config.toml
d_expert = 256
moe_layers = [2, 3, 4, 5, 6, 7, 8, 9, 10, 11]
normalize_top_k = true
routed_scale = 1.0
norm = "layernorm"
norm_place = "pre"
extras = ["capped logits"]
init = "normal"
lr = 0.000777
lr_mult_o = 0.755
beta2 = 0.99
lr_head = 0.0159
warmup_steps = 461
schedule = "wsd"
train_tokens = 513800000
Below are experts of layer 8 (counted from 0) of a mixture-of-experts language model. Rows are named router (the router's row for the expert), down (a neuron's output weights, with its number) and show model dimensions 256-319. Each number is 500 + 40 x the weight over its row's rms, rounded and kept within 0 to 999. Numbers have three digits each.
After each expert's rows: a language model's description of what the expert responds to. This comes from a sample of Wikipedia text that the model never trained on.

# expert 17
router:554559446514488518528423531527499488494497456431473473473435491492487438458486478507488532548526448492579485467541490492462558461539394469532479626488493522466506563523507514481452469518419545
down0:438482554504466534462491485532590525441479518504483526488528561513509490497407521503514521553508508570498543483523525467432469482566562471468442516440434407547524467478493552497481521440424495
down1:584464470434487472495481520459455458556485529493509496503469507526443490495520558469478447506478472480517559466523505512504529476492443509497570492452594546496477452535534484524517560456525463
down2:505458512556460510542464525504450512505510518559511526572505526548524502490472505540514482439532442509532470491546460540511439449529501449488464458513590552535472510548503579562449528496432501
down3:435524510482429501447514528507425567431482547576487500588468531525480552501454525492507566464487516483491489501444510450501482512509541488549492491480477435578446489503463466559466527541524520
down4:488512512434506501512447493486550489544502625483505469551486520524461442466516444494464537448488538444499477480447492518524528465487473460497481546480506502558536430460475502444446486510594462
down5:516542495464512569488436588438491506578505501462448467443475467482493510498446535564501554568506496461534507528555550525585536508465470449469481538471524476541542471494523514466466426504512517
down6:491499412537585530525489461473448552572494495475508514449506528483509572433455558549552548508471497434482540519542547525443525516543484554459474519487567444475427524557431515548472474531480525
down7:454493548482435563470570455527451445525497455531499484568508466531562490541488438543598505427471462532516515502479476493498531453455539443437536464489507451499550516453497396552498466522474546
down8:521492496573506509501470558445510449546484512509528505530532445512557502481513583476513470504519511502484450500519495550497538504483484435532469407494610460458520481401530559504547424449533522
down9:499536541462495508545574544492483456525523566442451514420530487473476490496488516499529547456456523477456472540536537517486466516572539494494527519513485465503519540441416502488506449458522501
down10:505436560549377465475486535513478521490489505463516523528510498507524498479494474512467482510515498504513476548502498505514465474485516481476556536421519479560495469430447511493525521483528519
down11:499551525458459583570517513488486545527524499454592524518458499439516470499545447382420536548469519520498535525467462493519530457432423471552533470493558506496463484566537490537512473504573506
down12:550520543501499474428537477499566532514461531479545475550505506598499524534506515547430512453436415493490507463485458426508522520483490483563481537455508577456517502556532507485523446525409502
down13:491447565483435481430520441564406417515527498452463475554538534464468458541525501463472480468558563509417525485491452443515514551564504413444509455523495533512570483500511519469512516540465522
down14:487480531524568459459465492456590443463490563533427547491518567484487555469437556501466537499426514536503503522525463402467491514481505530459479497452561435505445607544429471567521474488550485
down15:471526464512502528476476452550540483451541474491541546540547560516507467527527463490505507440520493459457484577506550469527523480449536525546516468557477445522460518529473559479466500489536418
down16:489519492516523481511511483476539478508511445569474442454497447514540482453472468507569492462441502419510517568425534492481456451548558453507527466546528497480415494490484533461483507487545540
down17:505531473475500471544459440532445537453508493511498515459528447458568544425461513471513557475465525475492526481510463515382516509576461554511590503550494445464499521470532485512484518510524456
down18:552418523531501491633569535554514511510484462545517445553500449547467450505547449534480541506505454526504570495509511510513466513521499540537470520458502427473502551525517489461480497494436560
down19:539533472442524485484499470554507404447512487521492467497476494452478535448508541536520460606467552410445556572455535569533476518451515534464526553474495524539527580506547492484558461448429487
down20:447520474541434472488485498496501508461489494507491450488588507495496504426465470443553480470463482502546452471456535569454404496484536459517496467466424441530493538474444513436458492490520564
down21:431472510457488524481527543556553407497519509529489517477545528466585486529474429492474473536474476544515519559442486476508480453484508514500462419516490501508459458520504505463562578456553444
down22:499554437499517513540519507569443588463498562520493525502528487465509551550525517457483530465504458496465410539437473593470453520576516482503535467497506491523478487484487482467496522506490457
down23:519484550535484461346512478488511536502466528553524475493545465515556537477506535550509420452503460503548490501483519497533493514502556486541431471521489492498454512564553546524503452484451403
down24:457480511490541451508518524463507513593528499525443510489472552562541466526525420495534492532455369547520540630557607471476515523508526426515493517492484526556491541502478487456502500544511598
down25:420456564474555527518464489512541503541529498572491496495527526437554541497362502523459528499497554585523488493524459502520459541444473451444495506498528467446444530485510521513536514437494500
down26:569511508452528497535430600470454540565474449499467471508483515565551517469471538485490493455528491476566509493642471479520479436463460493562513583446533532500467461471532482500506446471460486
down27:484533433566516513470509599461534477492486482470543507364476439431482483507512505524457554525529461449433502480489557489549492546488482465422515527458462469514493515525465524499542478525473549
down28:470449402441541478471467563515532448482490475497521546520509538500508443462572485493473496505529400391540544494468517590481509548402508498502532549560508479476498536440520524464528573478543467
down29:475520528512494582479461459483466505490467435464473517473501521549532480507473532571492469470519487561455457441576549468546453551537521467512509482475460501530469457469504537431512473515574452
down30:488521526510524579596547473477510481491477512521518439495492475536421575509557490520511432569452478489417504466534575624469591488475421496471490506536538421515513513542436459518533460503505534
down31:518550525420461543482472469525460463433553496497470502533489531530472493518485544505501509552444533530446476480466539501488441458512514555495468508513453499501465447488472536517511454526458572
It responds to: Temporal prepositions, capital B. Words like after, before, against, without in narrative sentences, and capital B starting names such as Bullard, Bulls, Bottoms.

# expert 30
router:504549522483532489535507517477484444434503524475491415516468484555458483488482546472519587445555522466565565461512453537507556510543433545494443500479483498451519495535547492472529509481471548
down0:474473492514513555517488523558468526532486462474497519533527496505572469487517510537533559536470446474465524515471487506469474503499483487429536496363536513467473466515537463494501522502447491
down1:534460549482486449440483548466524467469520466571470478492516485514485476533480517495485506526508640522494469538490520556484505477488531441608506501493514416485486519557382483461493565535518504
down2:528433525488491509477514456569493496434486442522479529569531485465456524428582466526456465457516495527413475443401501560516462501535519506491555506542437475508444497447523464441512448562510515
down3:534514530569514544421497492421458534524548467494498554510502488436501502492523495446523534477444498503491517462537471520512509468440573476553503451527476536505567472558523525538455532542491505
down4:532516488507398532513518466437497462498456534494543460453478472507472447493494509566471567534478539544544532501483497551404490501548480452415557461502518459485530512498471524485465476556484489
down5:530459578484482517511539477428584492536501516532465404493473601519483439543510480485401463508528486474448473518461565523458552476521541487492444480526470563562479505455488512467495456478488480
down6:480545494496487477481459437499570539453495512496460449472527513542487473469527530436481465510545500518475562552589492500542415448469493407490495524501513478545538526437514490505480455429522456
down7:521498507494519505553481556533485538546554468477497464553486579481432472484554435529483522511501506553517476519548520519500516483436516482485503514507484525520502464527532447450547490526580543
down8:471501565508495474497473459464524531519525487494488502464510463564484508552561509496529502551517392482409493482445525494511574499533556503563463484477537491496457536533531501535527529527458493
down9:506558442496476543477503532506546520458483549538490488458498464498535471512524465590474559533494581522544527507465496490508477443479428545519476459509494544515506506602563552511446560526565469
down10:506567444503567565447479489481498501456510539458446492494529493467518543542530418585490582543477433470494549448452506494528348516502442549505507528496556524534479542475461519479515462454521564
down11:431573468550435499522547540458514431509505556468413505533535542609524560509465514546474503552576531504513503497491438509470539462481478505536529509506541490516490469471454472445472497504454493
down12:506534544474498530477420459478540490573500450453464525485514508514509436446490418514521524531515502449540494455510516507478488437453477460504486512479559476522458526501511544442427496446528586
down13:530482466561521496501586488481432569594508492516446552499491476444490515521531467423470411524505564503479529530451465488504474562440568492456505437483524481479459549532556453463547508498559491
down14:507501552443545428482521570453556507563529467549567465530518444537406515475549474496473482534500447528497508439521572480458523497497584464569584488487464497521524487453501454536583471414537536
down15:403478550512530455537486521458511544513504474488528441574510480594407488542493599532523491510465543507481494528528467442488476544512458435453509496551487517492486572405457549471534517465516480
down16:438527513500459428514447537564491577451538466443476515543529472562605508413427504447465477530516524492480451561472518475474583490520508446532475472490493500537523491460450383585527414524527506
down17:554496503510533531553515498498525528474527510508482454448508543545480489523534509517431484472487452554531486488505515444530510433454439421527498464437515512527524476572511516539476541463529516
down18:510459482563504391544527494480497431526484503544495436565527467561490455457544500478526601457569527533497425504470509463482504517447476466491456544561436535522511438489450490501536544507530541
down19:451504530459454537503433496476481395476551434545446570503530512526571520473528502476474435510480540499488537524498467419419502460531492457549511533533551479496526430528480488498496517484532446
down20:520474533531517487509484504449557509453524474492527573555494479491512486547495526477516440468485447515497474515460466440567476471538521471517507453486427450533478439498498525591565453574519574
down21:468529507484505549507511582551519520516503536469539514490519537462542543520552482503435569467523478501469440504520508507533549530517484475606459500541481494496497495512521448505538445470502515
down22:553499501478510573464527501585538472512515580549523539509517527529522546529570521508486520509462557540448497515533458555543552548460536472492475516545525490490500459550468490444478474507484474
down23:597491487406509442530532582495499573539478501544447449457470511519483577530595433517535439596488499500456576527450566532436486528512584515486545458491576477462495479550494525470593511523581479
down24:475473433488550468539534474529493513528514467402554456511487465482442477453506524545538521436508481489440456520477532518466475478488497454470540513501499491535553495526457508541472471515490580
down25:512519451409466567476488493510563527448513509476571529470499484478512604475479493506454466504526527518464488557494623481551553471463471515505533511539567454606518444503551505458439444557469549
down26:525498493488484492474548509484484484481463432572479508573469574492488462471570568441443479499544405510457501480464502573560466476579549480487474423523487483447516474502487526510526588425462468
down27:501485477443533497520513469537453442575513530428493527497498499505513486460519499509500447534494539483490448517400562437428455561541548515381532498433497506474551469496421472443511524524535512
down28:459454468550526510490526473480489488546506508510479527450517460563456539462494477484502480499446470484533444594487428548498490523496552525555531468489485487520479439512466499559458443525445409
down29:504475481460473501523435585471488494475514557482547516490571457496549499506473440529500513551464489529469491499460534466463480460480516474574496501554477431491575486440521505479467443544543547
down30:431538517517496568448489508517418428497529434458505490504497484471521487508567533396557548513488394493496434475507516530505499462548475484525498539443541450448419508472533464441566463468447471
down31:517473517560540451438555538535509528476495500479541582477508514498461505516493492509500524473500439561515466569495556543566511543429472448441514544453533506497537529578480536612486465527496463
It responds to: Capitalized name starts. First capitalized piece of proper names, often in lists or tables, e.g. And-erson, Ter-ritory, Mad-onna, K-ahaa.

# expert 59
router:521457471520547550515482487477557504494501509441462446470480532471512501525497557436502541515574572492576560503497528490502544566513463476543473519483520509444488542593530543448479518516463527
down0:461468463455572510541464517490471443506468573542547470486517468516492470498527489504498496479482558509512505572555528540488525479476437525494490514537451520574517484451506574513502537476528417
down1:511533469561513478444537562478537518459484479487467544454491449560462619485547502438521475540545474461514530496397519598412513534492518478459478453485466455493526528527528464475540491549424510
down2:493500488485460508508477598545485518494521464479521524492545447514494538533529465532477484543589449477465536572483462515497483463496446490535512487538458502503505462552432480521440489475508451
down3:507601528492441494564428510527486452434514570469426499496550528481449497545522479484490491546495474589501484571472487433538518462468546501544467534544480449604539442447539453470529520500508549
down4:526505551506517461550535477520506562350531439509555543526451487513534481492517517540524439504511526470559506561527482455506462522483518426448418535530517507506520561490455466486559453473435528
down5:507459456522533555574507502474471473489509507566511483497486481486479531503622494555458441449466428449479481466482497523488527513474611474532471506417535591457490473529441518508491459539486486
down6:522465456496588519504480430493533536527494430450536620446447544477561434484526429495434364496504464435542442499468475488500498469567518540508511520514567558515534527485471517581454556483487475
down7:477548513468488542532416484508512468457495435466537520541574522504486423530491476465490473476483540492558490460523496450511507516506430479564529616527499517549511569516525455504474440565558462
down8:511486520474496485466466523538506519433552526476507544536501504558534462525458494524420517509546432532458504475579563530549475486490460464489504529518531513584475445464542526540428415472506519
down9:560482529469480437515429467459499486494479543473494480398526504366532516506555521523554460517509520540485512613499496470508527415434500528535502473532555520481500521531501454508513532505557514
down10:482509477463550465494467479480502496423493511488484556492495490494465502573551482486491452465431518485471476437413492565515500592480578501480508435579531424504486521497475481523560508514530500
down11:466494494455491484483443473501515595469544485584543444486446449491541536466537491527504467510532503443478543537452437529459443590537540471440428580555606519425568449423441406532513443510534512
down12:484580462484377453479479556515471489538493517484490517557472494442485568492553479444490454568496502465506407531508509558544452423506536486520449540499514582519456509525457504504553519510435426
down13:534508429533458447414518506484478562559575518476491506494470495506530507493595411462549474491501513513563517537392511443562460513399461521518537560414502587472452513625500438484508542556590459
down14:465573512467463469437512585494541453534528486538556455573538480492558585494527490529553520448491488443486463489446467551499410502519503480489442501518550500480545461487459438479484516508502468
down15:550489507495532490543455496466512468448504538434502534499535496540452442512498616478498507510472418563531459495516541458444393538554515445447483538504494484493479541459531533496521485523464470
down16:508525504463518496510541465477471485554513553499490505495468540453534475443522493500509519496508531563460454546531572500460411559493540583492469532518478556468460497465441469519581505489551441
down17:525462414524481490517477448529551470517496546518523510596551466473544532498587475511539549490511504505537487446478484442512463502531522503455487483541455504537492509456432438502528504469449516
down18:536554538441516516498472559400510586487501427505532511533505560518517524455505585451505431445431571500515509486484502511488449511519556508469514504467551468477497478456481574483503567500523436
down19:498442457534515458514479469494533456497468487510557503478480476472471462530563474542457419464478477511491482589452446515540527483469455448443475534467495511458488496465435443514500482537569499
down20:516488577557532509495516551479466479487524549502475572450475533553437476476560512439452486575518479529507484543551617543484387438525500494558485497498508553433467471472511499541507596473529465
down21:559511527596463535577459574549479472505450549463504509512470524528505524542532459487474484548578514464446502436522500485462535465546484498447501472526553542506452495515543431529490502425489458
down22:514490474533541470558503491453506503429487486440481477506458479462521468479426520499549503395542480530457438485545520533529455561490471428580475454484514510472463530504523541450415463520478517
down23:472415525454421450456507554502430496426521447516566578492481488481533479535517531482544489494542519540503517549460575464515375542464511487525539569448559496460543470487517565479516512485488529
down24:495504526463524473577503496523516560549483467528540531493556452533566507518399469524409495485456483463526481479548451491449454493493451476529466494480372531506564546534528539464430522495501525
down25:449493485510457502508490460488578468465517522548532527538539444493486413487482521534481463436498468432487449499500459541545412572505475515559491534499474479462484462560499489529515464531494505
down26:521492580508507487501538582481502514486519527507600501407534490529553483498515437530559458479486531486487463560516549460481541568425545567564485521523547515500461486454471540497494560548507561
down27:500583449494470460488481611516495458447508484504530550460498499488555501488503456467460483567521503494568536543494498517465467440474550507552535516519522490486466479617496422498456503436556476
down28:421472543451545514541544521543455448505555532526453550537500465455551511495494462509522459454415549470484434544486479495568463475478518503482471471506527524512549505518389469491509585514496541
down29:531490434492498476587559582428528475527497515472517505528544419481540441479463504532578537503509580509523475489500489571519427459502517488513491496462494569499512553507528414556433518484450512
down30:497450553551507511436373549484552435505511460498485538600521524492458461533454487506499513422454511492534508436509418448463465488439466496565513448529509547510552469439515537430518531515490487
down31:509522522440514480496508485435473568513542581493524528532580483474447509525527487526429476530457464489560457492536518424489494503504429524484527537485504502569500520550591530491478555470547463
It responds to: Short syllables, score dashes. Word pieces at, us, ass, gress after a first letter, as in Fatimids, virus, progress, plus en dashes in win–loss scores.

# expert 19
router:509470442508463519475473461528500468485499547499509473478481465508456463496518458458487529497477582506615592528487540536498506493563484499510465541498502416560487530547531462467532425503478539
down0:485400530484522427531500542554599506518525448577475474501575435412468480521562515591538531526533550508491472533520549470478546436478537456490499443452527556541491526531483535591447527529539514
down1:508511566534518459485515506464514467524488515484555545540549513459442447530522520511448550527473544564598513461528496514521522508466514527477453543537453548523511510519482520511552443524576515
down2:520488441487506406510520496500436464474471458542546506512499497580581425482442535539537542491525524516496480506497482419488524489557543566551409507498479445418499487523528559489515500536429480
down3:534504491503499523407490446476420537462492450549465466487498489547502489535488502519478428507550480537496441521536490560490497446426504491444494551549513475423535520515419492563515584584425545
down4:483430487490505480562499510521519457506523503488422552464558497507493492457468486451470564530494548524490439520543550500490480584548541508488542462524503404529506402461522450376521527428441513
down5:535525463542585577472430459533512442491519393490469539442538420437470564553491560557470460526506552488447519469486502579512509473494560465566462422532448516455571485527465520546426491480618528
down6:435570479551507454502461578589522523498485547467496456485471497497484590530581434519468514492522550555531512494548459456412506511491463535594461516414478532499508399565527513544478564481533475
down7:510479577505533455489462559459499432505501495508597481428479525534588553450513542452453442523480529540489506520538452503573528520503506506490560495479490520553534521486495503492431496445456519
down8:533503449545509477482520531492503470483488449479445502491547503495462493485531555499533467433484504457517422565435529511555509506538536499504528492495530520501432472531549434463386492570501524
down9:401516467534514478438481553563507431463506512547522472483518447586455475509517507422554514485500507515506524512474480475530527502446492451442465517505579524494492515450473545492468413512533531
down10:515551460575496515494507512497536549518503476529539494533481444564525499512541474494441529529520515483506483522590520430482370480540493523495545482497563445457487480543432489520441510488501473
down11:459491482545496516503512499504553534473504459569456478485559530484547548526561528558500485486448545505527488449466497478483562562476490535464562486470516507499521513517452564502466488528469579
down12:491591515539540489517488444525475446536516537566514492466584494475458492519464545471478561522543435503540435485570579435552449504536487476519474474524551463470497538508505499517520493484555599
down13:563520493445564464456523499417521449579502515537518512515514458479548494519521495534500427483472557414547545415472528460527488503485550442422510522542526502575526554539499500584426547514506534
down14:537520497460491527431462519487498495502510545455561500509469495508464574553622473481540467449525459438533472481540531483499572454437478547578456484539574536510473511526487439468479506373556487
down15:452486486516518472542537558507478525477515539535498547560442475528504460537458439513494436511469489398424518525500495512446407428537534509569453584449503508562511536458480464608555524539552468
down16:484533524510539463454478477486503474530492507514494542474496500560503446501428585460522542449558526514524436439479577552558450432470531471566452565544462499401525479478480488451505546524479506
down17:548551521468462461482548495505410485529501473518547454550486506496535532470469518422517521426496476520466493433523569494502464429521505506435476479480459493516529499544504399480533431536427416
down18:527512499449454532516485509430459583435514485461441554568488447507524484461456566510572381532503450421425514482498480497418484448540490450510498559510439487470498514516414512526590475553495563
down19:467521508493509533498537499558450435502467519478427496565565432490511479461469465508534492443483529485550489554485528451484424506473495571457526478482503467526518465460471495469460496540500599
down20:415572441521426487520498472508507466511481429507499494579523488500508487505499538468479517488447495541473521491589473431575448454529495451441534510501529476403560440577548509516565481561513505
down21:587481507503507490505460502565578555496505513477505539516530516502481450522515558495503423492496475498513517495468522477493441534533516487497440513500446517537510499390436518540439534517510537
down22:501496482582462495557435518485474476493498485428434553483481500510523465527481487472454512511546475505519478515563490532451497487521473451520571466469517393544524437480652520464488531515503477
down23:554512521527435499489518526506506610440527570484550511565526549437504400497502516483470510546495390498458485445540513447496469555497571452483498514486497518457519534486482494492492514510509488
down24:515449424525437510526568500483454533556530532504436536499509521439471518485505564499492493544502470537473487521490481508441435493443494477519542485539504511485419530520479493567464517557503484
down25:478523484432490533529484498569543511459570518487470485516588462531466474491451479458494526517564501535486575384429509489524476515523447459449518524482523519444471447478462464570537575542518528
down26:497492528488537466542401512456486515581525554534442522517453527526548508507487464524559516511543508504475472543534609482470434435588491522452538526461449559535576462476488472504549513515485546
down27:508502442492522510526499484532517520405485432589545485552521527511519533460544446546476464490490534499534434554512490550489569464575562494481475488491481522483480505466450506546503521470483499
down28:461459466517540489437513481516437518483498469516496537493557500545508433493458510530503410430503518613466472486482517469503486495434559566473476528487525407464528570531480470590532584581578578
down29:466585512490466519432453553540566559526507528517456472492478459552485457501483459441444491489539514453528501557497509496525416496423434568496494533417470481463503512492539512448542555416487489
down30:496520524449502541555471546538452520485453543414554509547505598569501460467581564519485496552482475535485524506500568489467498535554464471537467406433450470543495529493482470530467480518414469
down31:441541563452488439534464478493527481468489478511527395478494446470516447475442549523560390459450548484497485549527590512480491560527537540525516520544456422511531490498546444529478451549504420
It responds to: Word starts in titles. First pieces of words, often foreign or inside quoted song titles, such as Al-, In, pre-, f, e, as in "Te Busco y Te Alcanzo".

# expert 0
router:537510486493485555512495493528464425460506474478533504451499504519495513480495487472542513402559497447546472446526485475484544510511441446472436502417491437513463569511521491435504480538474498
down0:504509517510511498501481489538544445574494499581535529421446475501460479494541474579478486520433473514420579503494457469487484547508466440557509459478437466510464537555570454477558486526571438
down1:546489510470582474455494458451519547471462461541476541506506589444508513495518475481482533462514490530463528472544496511489544550552514444464484486431522445536543486519539618455473513499526508
down2:431548590518503559425475558511525490468481489515540469487508493491496514559583518394455485548495461507469423482525492515505531466469435541504471513503580510496469470485510534437522523482463455
down3:601470507529510438444488527474555538531464496507504503508514492453556492543556512434480418539573487564489457528538550481530439506488532538519501465492567575560440462424563479525508486503563548
down4:519408498477433558467557481537505477505473525532535520471569457509490529540533470549487423488544567531569435474531484493563582492485610577481581509512566519550467471554435517512459498522494551
down5:428529523531492506517544503478523490566516501501501517453467515477532527529456527431411551512494473539517560484505530484549517493460479487450494528458484513434470506466495477422518497466507508
down6:529510531474454515446455498544498535521455479566520527522477465475502465545453516444500416505486445584517459469509534496529502459508524434510514496524483568547505452485505512481483460480483401
down7:530501538582503479478507471505472496521528503451492448525534473563561466555488485533548484479478508498471557507497530478559482529547450505489481574465534482460493469480498575490505540519414481
down8:417499520490539506498497470518470456576507580506491527519466499420481487509563519518476515540508509581517494481498506453479406462455492452480517496466551439498505498508483488460488485466553443
down9:526503493514515451451452462509565473593462530549507544468474477470496492511516627545470492510536496518544476454494460418536476468528502423512526587425501530476511426515524470550475499551551462
down10:462556500488575484508479496480451543444507551522504456476496496554419537537541459538471443527467470517485514510453437540489521456538533519477539443434517403506500525513449551512510481491539525
down11:415445451568523471548503458464537492493517518479440489553448447499512449515506459493522549620500459498498542529434449461486480499533479580514539482510472554446475431471483434545477658504496535
down12:527524551462438527513474367514468566450515443444485521516515434499503555481530533521590502523518521521511554513447556487514506475519480471479568503489519497438497502519471466494458434473490483
down13:542429505519531541509457470511573544524506548464486481520525494522528501501573472425520567478481446504489491500502533455468515535513404478464440536541428493470540580463519455546441496526476541
down14:508451453462503452483538504439537554536498416508501520531454448559474544470560396499491567514538507436533453526497471508474554557476519509487493538515485526474527588537519490508464476490495499
down15:621469518497538509526540560521536500490460534479520495501466522494475371437468454475540438484536469519501503454556535466498500556545477488472522463472451472496506485464540462505547573516444487
down16:547532498546480507540483599492500575494483556554472533428528482473453540483469582529522489478556495499481470538628506512460530441518579475559489484533491515477508492475472451447488449496541492
down17:494496438559532431480481502461542475421519505466524496565456559533558547456512486539475508503490497469465441485525505480560482469415499519540521450474470544524480580448522452509582485476421491
down18:499518462489507512511541521464535480539494519524509529522505511537474452531572515456481426462489492445497531461540523578563505469561451527458522471485511491537523431554442503533531477504520500
down19:498472533474498512550463478533580549510458501501496474542550478506531501525448487479512452473516500519496468511574516498439474448460600483470528466499499433499440523443446535526582405437532499
down20:465508513489476464531504533570523476521524470510440463574547488483552486538493495529509538502496574510500479488503460519517482464469480468474605509480474507447518498485441490495416506475540513
down21:548532466516502476492470496563530567527491481550628472453451463497442493495499532524507388527540535560486477486468527514488509537538516445451467496500493497463502457465518477497502469505561452
down22:510409510463493468493506458484506562443464545562557492478545457513442546487500501527482492477484527517518544511508479486426521572519539493430462522507545507446516508446567563583523481513484457
down23:495468502561508458452472454492582473488499514542450513520479484480592505409449481455528484508548566505434520488398460439495479463492522455518515508559535537480504493428500456478495468540505545
down24:541455506533492515498465474469442444566492547467459516466460522502402502564426506536479449485530477484512463570443469461563516483567434520499525546503483471459508544491458504484517506500529541
down25:521411509506506428572468499467576466542567535461549626470546555503445443470505419529532571458567504502496535492486434500604518480436482529466439461456496455404451621561488462531515488475497486
down26:458533509484529534436531471459530446501497444489505511530550519503594514473464451529547442470561493525458528541478558466443472479522488511479469499509451447498546584540482552556477532514479486
down27:520462441521512512429451527582473598543533503503507473512521506479501513469542551541486492554544434509549540521466452492491444509482506474526474530526467466537488502531457546514386435526510567
down28:485477497497502546525536521499481545565524531497438499406434462451473476496532534550484554568523527519467445533464523479518480504470540470511392582525487525465523467467465456507500496549570529
down29:498466540496476436540537494484511511509505486545538503498483503376523484466430486483451457512490432534476483360568487495530474487517554520527475472477452521434494489541498511449539523436493418
down30:499427477500464538537444463526462547599471481548501456452536545461419584509445539500497525613446505499529468541483493453470441534506495464519460512513586519500568452536569452447522569499482519
down31:490502465493444502454534583482601490588509597487498414435509495522532511499475488561558557503499496465527430488612474463486493533474540421495458505456490506467493505497487589493412478473608495
It responds to: P/D word starts, hyphens. Word-initial pieces like p, P, D, De, Re, se, plus hyphens, plus/minus signs and equals in tables, e.g. ra-p-id, p-athogen, J-35.

# expert 50
router:533495430489448525515483504499512447471503502489507461468480486509476518432499469501494537496515541494514542453525498533509526578539487458459457569479473493488524512504544533425428373558484469
down0:544537543483488469469508537558505559449453490548407519525605527501529523554534476490522538512521450493543532390533567524530487534443551480524569507523459497496532509514462448460458544516597568
down1:491553584514478405459463534472565479503482436447456455524484521453425446514435526486504533471430566514546454466456502513470420444556468494475423458565400569520561504456545537470516501425439457
down2:518460524559469537511466479534466493457488476528455516500478448513461484587452520513491523518585471414551538469453528438528475450540608471474569493482441505510484487473450513434454515479507514
down3:532437583476455488489470463500507554442494479499499515478526518520485514414444536546471510542453528498446515531517530471430438572509504521520548469527528525527510471588504479455434533534453571
down4:453573470539513454480527591545458501510548515480466503519491529486585579517489482533452498474476435508535474547528431572492495517424481521479477488525607500416473508493538477443522534471526532
down5:528586543578484558528514468493455463447449507425516494561520545563512443536583522489493511480485462490507469542530468459537472507471531473502475517499502502453519498562499502501512528576529550
down6:523516543508491559465449508454529494480509575455538518483456558452432514490430498544542514496516503519543540528522495550498536482418483545489475476389432559533541452482547509438485504497485548
down7:481589504539476479495497462513467425450467498521512473522528495511473424550515473489512485516471460520512463465533457498494496488529462534495475532528505530489472489463494466464520534530570561
down8:529526453499544512442494551462519557484512494454520509530520502440574518460564456502496539421537492490622508441580538542461473520518454530494570525530551500506503455560434474468489527479474492
down9:486505538440520454492519497524543456482568523457639486483533519517453460506504484549527575510510495460532477547487472498464420440491528525480549438437466508450482422514476515528468512455544506
down10:507573455525528529401492488555474487509496479516552493448477494517518540492516478450458498475567502539517402486474510525519514486515478489469490468516484478531533538521600526486528461525551451
down11:513482470488509456492446516502491520447514475516544502417565523510486471506428516569517492464528510463484523579547486484473523484543507494524511492527494519509444481513493505551504494418530548
down12:532479509510507438528495463495526521533519463415514505540493480482554491460476544547466532518522506555499507448572528488517429443434533514507457467499548417540484410517490520462464541530533493
down13:593470535521449434493540546550524428468491541525501495520568535431442402490506513514578439533477488594483468457539564525497451445457517522495536528537454463498525498538475497512462557456566515
down14:513524483515530505441459509497469478475553515520509524484529560447504473457379488513477510556487537491466507412530525489494513433511464537433504465505500428510494517453468525480524535518503516
down15:484522457476528477522543519518509555510510479448468480618466539475474474517489514504502519498512534505499511566541498532473522502520479407501550547477477500493511488575455502522516483496497462
down16:421487530445537575487537509536505504539488537488475509524474555491531472391599541513563547463484499487464516483473484497453491470473447513440430459474519506513558503492510485500538457520523495
down17:504466418497481477484486566486447594519466459452525575500514417465489508467495484460546466513552594483512452502532494447477475486531452594513430494538540517479567530460484585537502448518545496
down18:589446495453478498419487525514561548417500421531493460503465553517476522482528463468498486474505514544433466513466506488449473523448508493499436538487521538450578540410587478398546530482478511
down19:514488550494517596500466466506590492489530538536487453504496513521556484538435494450492498513484456488523435439575474474557432501474502427494514530521443495483511509466479455510487531485536457
down20:480479470510552529573433502433543514526517531451495461472481497523507535494564418491549558468413441465539489524503484449498520492534490375495515470580476502524549498537481531480447468508505489
down21:522408500506481455515534499511408507500492548524442484558486491524493480495521468428499487571459521533459521501523435521585522470456595490522554439503519554517513539472521457519518507534506506
down22:467582482501531512546495529537479557445481526505414465419491539461452518522551492567438473547539532495483469456508445480427581509520562477492488450476527567478507494497512470462501543549507483
down23:515488459488478559431486493559476480440467507535453559469542531436564565478465519553455513512436545544453524611461479459478468456495533470521501508524534537499522452479530475474508509513539495
down24:515494433492521433517475504472535439459498465499458544480505515442480517602506515515517545568486449521513471474529480561571423473546477513508542517553525543496547456580553464523442536477534485
down25:430541572484472588503498537552486527448495429538517499502546517510464551512538560457492512459554470488514527503469528501480571503488484491517531537569564473440561521562481522497462506523524511
down26:450571604446485429447499552465541488466472416494470464554503545501516571539489500503465486482487555435486486472530437515508485587524441518521456421512496558446491532495553462468517476540535452
down27:579507525486538510500499479511479492536528491548505523535463544441562504542496493431490492483515513498487449402580411475510495634547539475486442484527513489484482453521515503477479446541503476
down28:430496457513503437485551561461512554441491442490557474445532562484498528505503473558503547562488512497465460518503574508490544441507634441539448456543574531475530503512529517579527491516461544
down29:470528581491466529526566496494541566470472519503483462460512496522460469525486420452448541501475577529544515483502532487455499452436480472552460410481480524495520461557481493466474496463556543
down30:469513464517538523469504503547441562501488509515440464502533593557489531553434514534494438535592487514562536487513514544479501543473449501497565466500505561512455426529539486449423597539454491
down31:400481519507529482503491495466525494510500476528510476517507529442559518446535411601540479424559557542554526509531493494471533445509525547487444456565533485544433463512475479597491593444497571
It responds to: Word-initial s, d, st. Word-starting consonant pieces like s, d, st, fl, sl after articles, as in Additional, backing, Interstate, multi-disciplinary.